Experts of a small language model: 261M tokens.
Below are experts of layer 4 (counted from 0) of a mixture-of-experts language model. Rows are named router (the router's row for the expert), gate (a neuron's input weights, with its number), up (a neuron's input weights, with its number), down (a neuron's output weights, with its number) and show model dimensions 0-191. Each number is 500 + 25 x the weight over its row's rms, rounded and kept within 0 to 999. Numbers have three digits each.
Before each expert's rows: "raises" lists some tokens whose logits its average output raises strongly, later layers aside; "gets" lists some tokens that make up at least twice as much of what it gets as of all text. This comes from a sample of Wikipedia text that the model never trained on. Tokens count by the router's weight.

# expert 74
raises: "ful", "ball", "ena"
gets: "1", " ", "et", "ad", "-", "od"
router:473479547496504475491484495490515477518535482467441527487483467520471511505474503506515455510511499492469478504540478477487518516536480500483469476476509515524470492536524524457510475539474511453463474519516492470494481485541486468515484476517479505483529455525498496564511486515521511495563519499497515455475495468481515484526497473497501539527483536476485496558534491531491520480473476491461493495483461521484503525489507518499506523467499496509524490457576509505517515503504488469481524499549496511470498506453458486498518479529487487481495455440499518503462486448533475490
gate23:467485442507531506475547501438548503511504524472455492485551529495491479519449502503502504483525505470524457523516499510530493479454480507525499512505489490560550520493511486479518508561517505499495483512513479471494496459455480462518501486461511495483497536510506460525507490543492527483532477503456517496454502485508536462471529497502495513504481465488468507545514511482510545493465535503510530496501494484508506516534516535476465518504496493562505511499467518493510484505469538495494543491516442482540473478501504497470538475526501503475476502523496528493510510474542541526
up23:493535514516504530466472527481508510505519529502471461532444482534510518467484535534497532517529496508539510528489548500485548504534480496527467479521507499430478511475512517498527525490526511506529512512515547482519518532488535510485504503500486499503563501503528501511499494524488513471517462516549520518466555437510511483515490482481487452461477495504489489470465480513496476510501516503520497571499532482503550479531494472540482474503509478507524539485448530478444542484483488494507492490498493482509530477503524548544483508492512489498518514492479476455542484514510482500
down23:515535538488535519473546511504438473458517469482488468508522517526485502472518524478495511510529503490516505489529469500496513512534507522474509453485450493516461450550501491512470512478516489539526499535501472483476516537499524523505524519493509482481499500510489515509537504493517539481484522480496501533518491478492467510438500474521518512519509507515501515513507464533539448458510488527521522519479489498495474546501454518520493485496484441515503510569520518480504551463519493513471410509523496486492510537523495519529551512508495528453503510504537491499490504507508484457
gate24:525500520483507501493506490471464482478481488509511479462492480499525476504499495510543528495502515485487506496515477510492521547505522509515477551504480516473478496489500509500552515481458476503472465467521470458522482488538505483489504552490450477500503484519533538525503533482484499487463497468513542470488502490526507547513527516502494521496505560502458526554507491479495496495530528529461493535495500509487539525441481517523473518490489517545499518471536523500523504477506496450493519489575509487506480517498481495571507456514449555549487461497506534519504449510514502469
up24:529547490513466491463525511515521505512489484501481518520461552510486501531540499467501479460492546530514486544516540498474482483512459534505482498475478515510525474474477502497485506536497466484485538516467499523525546439517487506454533512513520519477478478505561472518535468437470498534492518488467510512530479525544483512524553553498433506526523495484543492490488497512519487484502489479525476517522481447509462443505493464498520495478465445483464497500512485507478520484503525516516494508502507492500474495528550527501494500483528479505528498505513517500499492531504475518
down24:485507571525478482487460503532469497515483544536517480496493491516519519465506493507537455509480497553473551478504491490507504485552490483520515522469520484493504506462508512494489452471498520505457479513521533507495473502451499512513539553517476480517508465489474488495504503505508510476479534505496489494535476487515501487508526493474521511501483514499467526511487494486464475500528452514497514564476463517507494505488526529487505418480499523494484515522473523490505508547496526482478488530486508457533497524464578501530512474529461511487500527493527522510512459483567510544
gate25:525509522493510501520507458476498477501506473458465540542513506491526500509455454500509494477497503540489515546516420487495534459533511494502529506514482523489482487499474533501521522499470524513505515476488509457547484461510484465497491534540466504500504488520535468504530494481502527508502495480527503482525539499462532501519523465535480504470509536497516527500510522484515548516520538482549525496478502484452516519461539528554515490472519514440522508495475492498506537478452463490485512475500512497459496525467486523511521482495450478523531510509516444523508469538521489525
up25:528511507477487519527489503458476501516489478508486488495469478511499521505475510498464520533510494456488446492476485468500544493517490530515481498498504504515533477451524499532471492452497551512518487537503527488496499526540525477545470458500440496497491556510435502492471513571475457489523480522518497499462491471479512509489501497481481491485444529459514460478483476513530506537503510476478505520505514505491481498501483474472472498505464511473508475540482493513548451511550487523483526464478520508485500475495485530477527483494499469519478452490501489540477469552478528462
down25:474521526492484527506451499503506510532463515485536499544464519458500507527474550450511542527442530523550501488502585489516507517490492473503514508533491503496511496528497443499513520522512522526489499496501448462515500501492491482508480487539506468531504495472487499512518517528525493521541501515495472512468502451518488520529493523493528545494471519519477512475476478520492467534526499482550496481466516474557515509494475497501515507498479438517476457497453486507489512509517499496479467513553479454540514512484514510536482511546509519521501514471499540514473522535503492481
gate26:476506526503460481537521508494538507500505503520500524519514480477474501452474470501481498518523523494503512460507502495482552477537484513496474550523501548506480520492513477471547489538472497485460497510524518484451474511493489469457487520505492496507504474443429471475486528495508530527516503523504529478475488477472489512530492495507553489545450512484488481529536561450529525491474540478469484482524479512519530529524492511484486485478531464495479494515546463507472505477504509513495492509551513487524510498515524453491549478512543535499479512498477514444473483502487493468
up26:502507517510497482456471522496490490491476539469520522553464490447462496517457529491525515478526524439484483514539502484491478471557507457503503512494495507522491506464496518469513491536497484525490512500471488486508537459533477483485510492515507511527484474505488491494456525512483462504505540538535516471506485508485570515524480485503481498518499462514553517491473499537521526496479501472498515517566475474504495461488555472504481515447515480520493495517473508522433493556488514541502470474468504486462514502539493499517504530475486507504503512487513504552535487547519519510
down26:482504510469476505465499514501465480490517498502513515488470517542577505494474496502520477490548506464496495552544549499438517491506522467455531516525524537487497490465486497486545527495502489524492489488536534539475498461473521495456507531504504509516499531506495532481473472502568486547549533510514519517473522510488500486533525470524523514489498493506516510474491471504507512479481509533493526516505511487494468527459532491511541518474520481499524503490497504528517472489514473473489468467488554530460521526505496572509516533502500495472494540497497497512507503465552534452
gate27:495470485476488530529507510470470526483509509504468530542498480499511475479498528486524476480464447481491491494509523504528507490475557431506473478512541534510502550536485498464484495497490515511499483485453518534550490480503508519522484533505458502474519493514451479535484501481471508480524481516503560507485511477509449493489519493542486505465547476492486518526425477507493513468560515488453529482523498470489478485488520516512487471514508484478478504489528523487510553518530499482496507459516493520521499509454507524561532467477507475487479483505547508524498492490472532526
up27:514482513497496499503509518548480543464546455541501519474492530498498532502501528518495479495496482514498469471511513502521465503491486477504499499433517464500467494517536503496473515489508492499523505569492477561522471498534474500515494519493504456441469473498524470515497530497470511474473514524515471489496461452484509482488541487496480500506505534494497480485510468502523438467539505510508488495478508520481501479540485499511505470537544484492512501493523457515513467498503563523524540500517488488483490489503490518578455501494481493537499450530488503512556492458496515558
down27:557518457444459464479487465539454483471492468519518482497474488496512536514500528482471522491484509510503450506498522490517478483518535485536492451550503523485491514492466502489501488490528482426511505492483521504521465494497481488497501521520472504468520531538492536492516472501477569509528529487448482490502497471496547537490491495502499471491486506513446502501488510476524483516443481493510443495460532466520460504482481484521473523493505542523489488514476508508468477556478514524499482506518486546523473490507505506519501514485494540444463538502488459500519520504509490500
gate28:487507496543496501485477461513494498503476557556472505444501487512479469466533508468516492487512517480496489533506482498509498512486479505556476463556488457524505509508489559548491494507491453486497501505468509490483452460527487524489497496519511497526497494537523494466550501518477516500486521475486524483466456541504503514537488460487501475516523501472478528491539508533537507520502471528493524463511451486460483510473532511502491494503510457497503452549484500516490507542460507463501496495524504468503485554520540448500494517524514528474506490444501550495519514515525470500
up28:494490562509509495491484497522558473512475512466495522493489476505435485496503459516468527542454558467484492458509509513513529504522492480516464499484499469483458526490517496476482503484490475518499487505565512463479480511488474498471539501527482461535525522517539509477500516556515527458511487467495506484478468481467398498469516508517484497525492514528481479492496536503510454506453475511461500499517486476472478474524532511466525520499476475524507507492523496514509484499527513480496476520501534493496535497550520460492485480475495480459476500495481476507502498536548500495
down28:463538505496522479474495526516492528504523454490495510505497458523495487507530500491478473480491522518484514483515471473481472485519488459469490478506523488459477486430559525475497513525479470451512480455518522464530442468508483514530519508519483523485522460467514520550508490507467479510528523503497511512457526548508504509461497480483484526495481509508521476491508499499480459513479534516491513446466492474473542463537532475509536494437510490468517492481500481532487509503509476479465491492492508544493506474488447503477484548449482524495471495511465471450510532490484491496
gate29:425499553520534463497500494481488529479500460495513528491512542458468474519517518518479457504517514535544491527506543499483483482450445489489512499488495469517505488463489517490515468500502511480477532584509497497494464485517505485488509498498489496532483469519443510507485484460481488471505484503510491480490440452485499487500485513525507542490512528493495507532533485564512459473500475531474452514472475515511451503466498506503475502489491510510520476519495495500484499478515509490504533497502491514464515508523481442529483494520543518515508428487514548517528474515519475478
up29:461459519465504495527506536489472529473500461527482557505518493487492489483503497494539492500489555547501457499530470500496475472493462508498524522521490504504509459441490521487520499494505527481497528500513527468510493543511541495468529476482486456531507501522473498448507504503485529462507542484488500530522481500480504441468495512493488519470445521496494464552511472520515464523469517493457472525478529526535509531497520476488518469538482488485485481443525510505501521465531496507502526483521510490527461505502511521508469506529514484564529482468454498478538468501486501459
down29:494479527529499488568505496538483505446494474561515482462497507496480511510499472452512520522527532477492501523462517518529450492509511503474519509535488546502539507517473444482538509474501489532557470479477458515458483512517503500561501476520475483511502474526490518487494470488501512483506508501525480462482536544475465488487527476512513505490480479484516501516489476545508500518518486441514539520501513500553567475478485491492502486510466500531491534479482461525527495463508521503484522490507501522542503530441519481511513513501499509486495510542495488477539523478497549517

# expert 67
raises: " have", "pis", " were"
gets: " to", " of", "2", ",", " that", " on"
router:476454501485475518529507455503532491476494524515461491444470506507490526531499514481517522511514470465503512537534488483458457493494456500488480518541490459512533494543520497492467492490522501469481467533481497494523482536508515444482445476487449490496495479522506474505536513502484467471545505486471515493483498422522510496475482483531509499485472556496489482542438502514497546501517484535508507502502502466484524478464504517518526531472506492528531514481543475524470475486489510492498537516496479477454478492510510455518477501500510520520499469454516547519520477481531477511
gate23:496512463500498484507524435438519496516474526525515475496469524533478499524474506488532461512486527492529504523530435450521453522453507514499485481460480540499515472510497518493482482536507490473509447508471476475515499456540479505489532461484542518538543480510455491502480478476512509463499449510477489521489489453499555515524497522522449511467477540477462495503511464501500537516480521503502493512470518481526495506494483509552507496479528498510506479528519508482507496489508490509467538470461523480545514475532481477536462509498495501490495465478481504479518501515532509462
up23:484506479517524560516541505498504475555508518521516515491486548498498550498508484509514515562541502487511449496502514544462483526477519549477512515464490499534542516525519502490531487519529495480521485511498486435484512490521502527503487460503517499457532476553497498479514531468502524514493519509514505509487478510493515536510574509497532512521484492451513484534530482512489479478493519506491466482511499529469479539484496551481483488504493509495500481495455500468519508514525545468551510471478493500481506492470509503510537515477512486549519533529527507474438480465475542466
down23:505492488540519524493436461516468502458477513475480430471512521475512510467515474502482525483469503467510547501479539434534474489512480486490496507510480490450487502505483468514536509493506502476505487462493483454488482510510535427495505483531487493515488488489520484494471508509499539471528475498473489512492475457506491532493545505444492506509493464491542486518492511504500493553491486509555530497512490439505504482493494479518486459485551464504530496485519447550512491501520506504506459485481502554503508492469509481512467502492535508488521463509529486518475507542513459503
gate24:511482527457496515529521457469501478511519459506542515493514511529487524540511503489491530497541477474536470485510532518516512493459506535500469489528461467525479459552519496452478496502477535497511469484545498479457460478529533515498434478468444473479498509504525482465486514495484502500483599488463471506502492498506466516503503514522483523514489509514472500528472515447529501502495509495493525499471506560493468492424498518496528486502473497509532526506477492482469505484525483516513517529490490480500504515502504521508466527519518512486492455488516512529497466550515508517
up24:474464482473495512503512498521484516502443484480485482525512537525508474490481514500514455504501497481507515513522502461515464487527530543479554522499498544504507517522486473547481485512455491494477481464454447470509501507472459509493502489505504476504499463492458478529501476474517490530535492500524464508494463527421498493527471477513497489513486479489500553510467476521502470493524522503554442494486525539475502545501503521485506462530514504464459496487484489494511516505446495486514486453532471519481503534474526487526494508477482429470520489529490438499498524509499519510
down24:522528559486489486465525495504466505503491460445507525496512506448497491544472514491463505523507501463504484485491525500474533491541487524523496448489440503516470491478454483539482487538534484516515510518475516481527525477505482497466510504480523483510491536504459530519479486483520478485504508473513494453485526519504564539493499517480461502527481496513501487540504528517493534523500497521544504551525472543484513506515494525523510495474481561528486467457490527523526464491546502498504498502524484495488527474500552475491542485529511459526484477513502516525470501493431510526
gate25:478451534486500481530472493443489524471492508508506518509505463452472513497488488477527512486486478485470486464481468513468465503537512459518447494564505490514528504486479483487514475490535471494513525528466492527502477534439518499510501476521511538487489528531526492480523512458511487507489502515491531496518515510454547534516464464485466528507477502524460486528481514505467515458496467548512512505499526515484539471492508489506433492517511479531480477490513525438459528471529492484503519491445499498511475488496417476491500518507508512513489490472498539521521479481519508502
up25:462510473541515565514535496543518500524529479501456517523477540532489506500490497523457509484516482480496498523499485527517553476495453483493465485518533465494496552544513564500500489525530527517513462532502499477438540492524527481514504465480504472514494518478549510494496499497503499479501518465506487525501477519550484536481496508525487468507470494515473530493473447529525482483522513534466516489492516499477468480565487484470474442524492482479470519456500460514519493505488450511507464485517501502498520509510528460508524517455523483513528475497491500523477502488487475530
down25:480545504521498504498477511490484469470496520488503512486491493530493524502506468487468464481566495466511515462509507533479458505512461468477492474540479485536490503529491494521544500488487468481533474485539497525502431571454505450524498528509511510463518537501489494518464495484481525468475492527528515512484509535499515478462500472507495511480527446478524465548518502525478483507515482491522489532472497508499504518477497544532448509475552451484506479501495511482506513508494548521456470525458518516465470500503509485502529471545491543524484512466510500491484463511529483502
gate26:450482531461518454487505513497491533517497496527503492476471523515484478478517496546522537481467464532491499529505482476509525448511505499556503539511516482492492467536508493518501504463520506468489486516494533528513469523533477492489476509471493474501443498501520502482501506534454516531514535451477515492503482517521531491511455514541522453500477558502459458553508487507481450514533493542534523477507538508453531507494520495491496493479550495466499533505542507515494449539502529459526457488532495496505505481487522499492490466520498529498474446506515509501528505500502460490
up26:542550480473494490474499509543541513516472519487466485459503561503504511513529477516518505483517541512523461513476524486530516561462477506497522474460491490511479476546549530484491508512490458519557512514501519479496473441526469519514485513531477497515515484499483479520512515486551530476475537490470529496506490532501474503469528478488486496515459463554451530493502492506517486521478502505494536490513465513498472516476467491503462510517465482554479489492518485488499541507538478519481516520519521476521474497508506530497493537533478492466533536506487524453484486464468462511
down26:493491497528506525486443489492513503503487508498496462516494517488456492524482529544481513492472489476477485438474481502478465508498547487512486463539484494516505504506555517506478501488522483454451446514525511515555543502481492529491537498517503500500495482440526502536500538490519469475508485518481558547509480464508479522535465526490474475467504512482462514488532469455522509490482513538519497546532484508492505463526476482486507505490478469505506528522528499510509518498494503543480531468523491472481480524521533501527549515488518480535472504515481438461506472445485504478
gate27:487516483469507518525533469517495525482500478507453505509510489463458458488472464516506494496499494486501508541525446479434516550507456505471509509531472546528462465521479464531515503526495494477543471519475492561489497499504441484478499485495481481522495526478490454506504483494479553484457518500520529526509508469536532463517511504545488521499454505479503489495449504494528529511543518511546493480507532487472511534454486515528503499473482501523474517479524515474492456502487479479493486501501443473473504505470512471489514480481487482508528479541492489484526482468521497451
up27:517492496507501518455450490519498485420511519501486491490496459494551498501527546545476502511466514494496507480527458535521519474474489471520500477489481510520545496478498555489511491495521480481479485528479496481475489508515468470486509547487466502463457501501529471485557489496543441496541486513509477516502485518541504529500493485464493507509497492511473536554548468483516502519455513524501473460494508512579478495513560470517501545492493513528478465473506517528449505519484523519490483506527492516511485461480510506534471531504489499465492516470504516516502510515497465504
down27:483480512525468474490426480488502496457485534501522521549464473490469489543490517477517507457502495501501469453509481475521501527536475542510473524472536513465488525486490498463462477518469496464483465534488504486484554499482504479468503489513510504542485521516502508538514495463481501506512505530487498512462488507514492473504486487505557513512511473500499490490512491512530546499518496491478458511514508476538489502539504495508441488439522485506468479451495462522529508485540477462493509509503492516512523486508496512497543547464490518470445472505500476566520487514549455513
gate28:486490507472525493498486467478474493493484523484542493486434560501462556554496498519510477469507472487515543467500510514524481551498477523505485479531495511545511499526484486515483530487519450517499551545527520498456501508495507547506462472481486485484460496512509468506488512526482474534496513486480504506474499492493508513504515493533472460504506489533540549531490509505515450521494485478547501478529486471527520475468510474517505498521500496549513535522548496513444525492520498499502495520461454461467511482454503525469524472493512501510507522469481547526505512516523454524
up28:535477464491477467482494511480524518555475543453513495542461507503512513500500461508467485525484524546505513516543496526443472467502502503531514456499503522514495487460491499489517460504457467487508486498489504482543544518528525478501546493481539527544489528516484548501471504499521506478506511539499525503498478535520514490502493537496476520521487526469510483512506527520549510490492514472478494531510486489481521549525445499535572527505545489468514539534525489479462476500495494504485549457496495504479466546494476487486505488503535520517484525493466456497460489481508510496
down28:470487504476481504470449513515487532481506460484521509526491501498513564474532507515503486502501535469490554465542479499515534474511467457489493519474475548502446518544507489542520535537487495533508491519503516517521487524489487531522533481526514458494531530483544506492500475527496498485444496458487522526513491511507442499516509479519488530532519531489501542496486513464476460520481511470535530453517482464492479512494499500522490472507519475538482492484505498511476527506535499488465530483479460484488510498463449477490502520474514545507552497477487490501522527457527541463
gate29:487502517487508494494504453504495487454512513472487534489496541460490506523501492486503491490498518488496536508505531500463485496517424524523491443471487473512519509497469492495537502484508492490496492493541530536493515466501439497516494520466498507512480486550509525485451565501515472509487473497522478505511540478524445507528485471497527531513522513432511511496474498494501500466490476464508447491502502460506488514510541531467559494507500533503504512500523551477482506470523537477450498515512498503501498494505481481523457530510517496476466517451509550497503478441502530557
up29:549474520518490495469476434490487481473521496505471524477476499458543506537494515491544465487493481481504471498503498482501494487546480487509465499519460469493536499473455470515491543488502503506531511526496532502489505495513472490458498466501515502487475479575542446496515478501461489545474474537520456483506520515475480514478498520472508521478524470508533512488535541487497467518450485496473506518512545512493543515521501504507513446497475511525496438479517490480502527496539532510517533487483495523521537548513498525526486512509528466498506548510520504548485505493485513548
down29:510491482492469480510482525477509518546468511518538522494524519518489498535499513513519541507478517479491481495505463450491479497496518507500493493524519540498455506481483449513470523540490494494474517541463471542539502503476502460472472466524528500456484463480527483506501521457466512493487512451536496483479494542514512532496463518505441473543475526503503470515560491484466483529494543553498524539524509485477504529475480504473513432501483478478518493516498518457485525500483500476481507498509505534502476550547450539484496457510475514485519485495472484512477523516495484467

# expert 58
raises: "ition", "itions", "ited"
gets: " a", "o", " an", " on", " v", " was"
router:487472507450559487464507443491489483492522532483479510510495527485464469555453508520501449494525535484501507514527524479475504496515505517504465538509498487512513539524524517541518467524512496472508510545494533485499503492537481453562468462481463497496496471517534474494476536545505484500536503487469523452500475457499481529488481517558526519510494478517513525521457512541470478513504488508485504472471500496481504501461477511485491480496466481492475517482532481479490521479518495486451537502506535471506520515502460479464512486540491499507468455457482514490509448468515506511
gate23:496496522514523486524491500526440511475496483509536512476508516473462519529499458497493471486515496486467501514546483567469499488426464519480456497533519495522478501536499492509518453451539477505517483536490494493521494490466500511490499502477477513500484495477509499468452493517542509504486536506534498507500483500472500537473537497463549499550539482492513496476542525499504469548525431494467517517449491525435473492501514516500494538510506513478531519482501466481500545483530511512468470529494497535500516483478525498485489477496500507471481481490503477516500461482537446507
up23:489501439459481529558532492526569488514492489523475497522539476529479528471552495514469526516490521512496471507464509511444527456562507460517538540454464506524504481476511471485477460498465502501474517497486518462484512499503500463486539483495501490512493529492505472543507497495489507466504463486511517511486510532528494491510454501474465516473516472499449540503509457537471519482500523534480503480525510501495508507510519511494536502514527553536460487468495520488513465505485487498547483491522505482508488503516491520487512521496517490550522473500501529523499571528478485480
down23:502531413483530490515457500538485542504465540470483483472474488500476467535507486463507486539447438500504477468519493510513519513502483502502482533468466530485516491505542476516551475468528494511502514513503479495477510525491492508474520469455495547536500479525517467442509512461462519470496481510493526477489448521520485485496488494481531454500528472499522520517500521507477511460476529514527485480477502496512508487499472463496487521524479529548483481482512461474519508515532475505540473507490534514507504462489507489516460501489539476522481496469534496504495521465533548523
gate24:525451517475502510488508492553544514540476492496481531529473497488520546529517496476515541489507502530478489528492488505456485522491499500485502478457469460509466469505514477499535490515522534468423488528485504546513521465515471496511483479502475518459455527483478497537508481496514484510534477439479492534544462501537497481494491523509476492505512549496500500527478492526475475471496466505519488497512510453451460504452502469535517483486473523556508474501549486465504472511509476494453511499486478520494496475463499475511472505474513501476567485529534519493499489509500501488
up24:542511500455553528518484504494485477474471503456502492527522531485515520533510504459478511484524504519496546464463482514488533494496500514490542522488497449502462539502523486469504472491515519496491475499504515570491471508467506493536534501469499501453452484510541508466505510492480507480519479471476505488519498494506494482525488495520514481523511516542520520502522552473516495509502533500519532499499488533550473475484552484470487486561525479507515463499473494514509475497514520461474494491509503470489488516486451460415465488523450507501504509492537492491495503574490530482
down24:512482494512490497469548442482490541498491537510517519537494505505502504521570500502501492516491507494469480482530440547474561468523501538501501524518481480512476517544490512526500485556559494533489524542468505509502510568473491508467504473449556507514532463489496514519528533500499492490527488498504512556523500521492500539523502484484520450506521463485482485497548530537523503496510493522549480497467506474488514471520498487496510478513488505481475527499491485475495497487481491503538495503466536450514494517501494512551499483523499519500510500474493467467484539513472449526
gate25:503506510535493454482469505512443465470493497485460484471498490493463491549491494509548515478494479508485498484529488501515484468484526475489492522514495503503501536497490456496495456540471491507528525480487479482535495487508489488556502514486511499483498471499520473486531531472492515493522531521494520523496466522482507511461550532516463501514512514517516522516449432529466501478487497470515491464497512498547504497487488450506461508464473515529473487494523532480528432517432516466483531470498530487480538528497495509523500520521518433482469445502504505500554518464485499507
up25:512524521521482497466511494465490474512471486473466527498536487503537470484502503471478522509516477522516514533505473503504503489544487501446496527510476483516519486460519570521522492568510549504527508535502488557491524483508511484495509484501492539448488461516512485498527460486515490513577460507496508528521477478495531522517520486491469497528479495512494558562501476556462529498484533508505510506507535467489523517513497504542451476503482518471526515504498474537504466489506460552493493475509528529531496514502535500498493541499547510527474492518522499475535529498483505510
down25:483493456504523454479484474533482505485508482523461502469529470506495504498492490486514525479457490503449499458506491492513504510509491514518483501496509563501492498547507462520517487496465477486512503487517450494511515516489479486520554479504479497543537516477495548498495548483522494550481488563482515501450522523539523499518485466544474523504520514479470506515551496489482504507477522456476481448534482481500503480463500526539495494467494503501466503509559531516484480519523492500489476478491462511489486450533502488497486579510505531524476443474461530486508524489526522504
gate26:523451533489478481444492510463508500469472484466491517508493468462530507496490511474552466498483525488464479531511430533471503517493454534512483486526482468512490528472494500520516480522517463489503473487475515491500499484505488493522471477498495517484527478516507499498438499468499496502532500532457478420524511535552487480441476503483514462513509483437533507529501498518467504516498462509489488532532490508531542473515443526485451517501485534459497490479458500534477497460518493499519496509488484487506498495482479526488480520549508506490498510484522496495481472468475457497
up26:517501556505542505517481491481507546502538504459461499538479467505489517484467478498517481512537508470521471516507496457498493502536499500500513486516540537513484498517467471554487525502512500512496483501456492504483505493528507470479553528495475470497453468528511556481519504546502499519483454512469501507496486536525513496490516521473478512464508496469518479500504494511476500401483517535529483514505516491515494522520490494500470524516515466517439543519482510499462486517513439482519536497499515489543515459455500498511487519442502501490550459489499460518496511460523493487
down26:477492486481476486500490541530523487469516490492513501479526487498504498434485447544485492479478448500482520540544513544447510465499539507520491489506503484546473522463488518495458484439478566493480487520497512528524519487459543528486524463508516463531532476520532494500474508467486491495491524521504512552488490517498511435494498480509521503516460572521480483535530515553512483510516516500522495484522486486512560458485504529515474495484524482485501530454505482521543484509503493497508504473470528504495513533495493534509502536467521533476520480483492488482498494514509492508
gate27:495494488516497537484508481498513476484450522482521474490491531479490500448490496535442475514530546509484477503526488507533506511521529504486492490494509511437487430484525528472520504501473494470482501490517479520469528518494458523522448494445482458538526464462503475540512521494518470489450500513496510498521510486516480488491485527536499509501508517520463512520492531538484470521510481527496468492462503460487541527485496507510488514465464462479509479543537477476489519524511518452480488498495521482482505519522462506507537556510511453520514470422479521483515537516487528495
up27:478500529518486510505518506536521512508455456525501505505494509482504517539512472506517522508522497479517503502482467461515473502520464505499499509485487488497514522503518544541506509567500443485529533478528467510510494505517489506443469495533474467506473474475501452489485534538492458495506480547522521514503510515472504488523518486533480523538515524476476463552543504476507491519506487503468469487494474508494512506478477507502516532483516534507481520524498563526515533503426525499522550498460484544527524503503508434561527518482504474518554557488510519515509475498496493492
down27:512504486444508465552474521490577466492506510490495502504515541507509501487508505508473529495492504517492449515491522504444521483474523455506565446486470490498514471491484500473544508492503556480482527511509515495486502518466480531499521520492485500514506493506507471490521518457479503503514479494476511493485472502492544514487532518469542521483449490504521560517499463497494497516509488502510461478488479525537489523479513492517490563478510495499468492494474459511469513506470543537501493492497522493475489544446514497464465461476546522455506455462514485494457463507516474524
gate28:522504481511495469478517514484542510503470502494498470493485480452483488519460497482517496474505494458484520514534515416500479484488552526488476527502453460518489489511476514500477496483509474497518510453445510494484493470506532469512512473491479510516507503488497461491490461518532512517471451484443530511492495501495516533508532564499449476495453477519526511484443522495479490527580502460521485478502492525462517536530480528497485527463502512502479516537497466495493508531533513486526522496520540494527530466505516521504492500516484491512526479459504499485483467453517464469
up28:477505481487516454460499523569501464476497519409430501504455489464504500497462512470478508476486513459491525516483545479527527493506485487484495472484521446504491513505505522517469510496478478492489513474482500507536543510507482484481513516454491472500471449504503503440475528463502511527537466515455514501538480482517516503474494441464498508503539498511472535512494505454454516540474474547520435462524536508493503483476462505522509508472521478534507486499488515485519493517487482501506529489491496524488531477502490510526509490503492496459515490505487490534496499478510482511
down28:481469464462527531499493516487488514493491495501476466446481484504521472520512481483531549525503493522496470507518514509483550550494522514498492490513491512503550491501487481510497473529534546506500515486513520472500478472509539501540497482523524522528493514493515470507496502503558476518475462496465518496487510483483476475495463530496480477471497505517482503564503485510507498469494484521507480511501492522542545478537466486502499530482498456461530550541506518480477509499511580508541522508469507554461534508543544547505522496448537491516530559466480502501479499486484510470
gate29:421486519476501551499514509504510539537508518531452515498490530526470497572470470500508486521476508479503493472500529481507474497486531485499515534466515455496519512476518483538500510522493480497506488558525429555489523511525495506538452491437536525507467434485540488484493536530498532493497499519469530483493502430460489472470519492514572474495499535497488516493508482502507510512519497473500494522469489487492489487489488515500504480470514544510488508489473465508476478499478503496490458478499512538477513501498520520479536515500514474497480487480509499500520465458503492519
up29:519521500471490499549492479504482529490512522495516485519501499515456497500515495486527470492498537491469508559509482490539491477498503477505490504470533506510491510477457467485478505477530474458524466483522500472501509534469534509491517499497487486531513491471515514475465468486510508481468473550500553543491481543487512540485517474503481541506486548468544466493504512531520491482488489466473463525496546480510460471505498539475502484499563513447499555507477515481516517495534521528506483500517517468539532483524529458560461491537485478464467497482505448460472518492506509475
down29:498500456488462500489482467565502499520486508475518513498489508571452507489521488517500491535530545514491528527482529510482457470464468502453524487546511530479502497468523524519495538483487493539526495540487513493475525509527472524496489508497499513513522529489497537479534476509496501478481517527517480490503481486531498499439511452526539478509502495482517502489488487511537467533546498482509508456476514551532520533448476500500480488424482516480541508531473483467537515416513502495514488504547494496518504499498487477466490506497500485527496479509461514471499501474504521531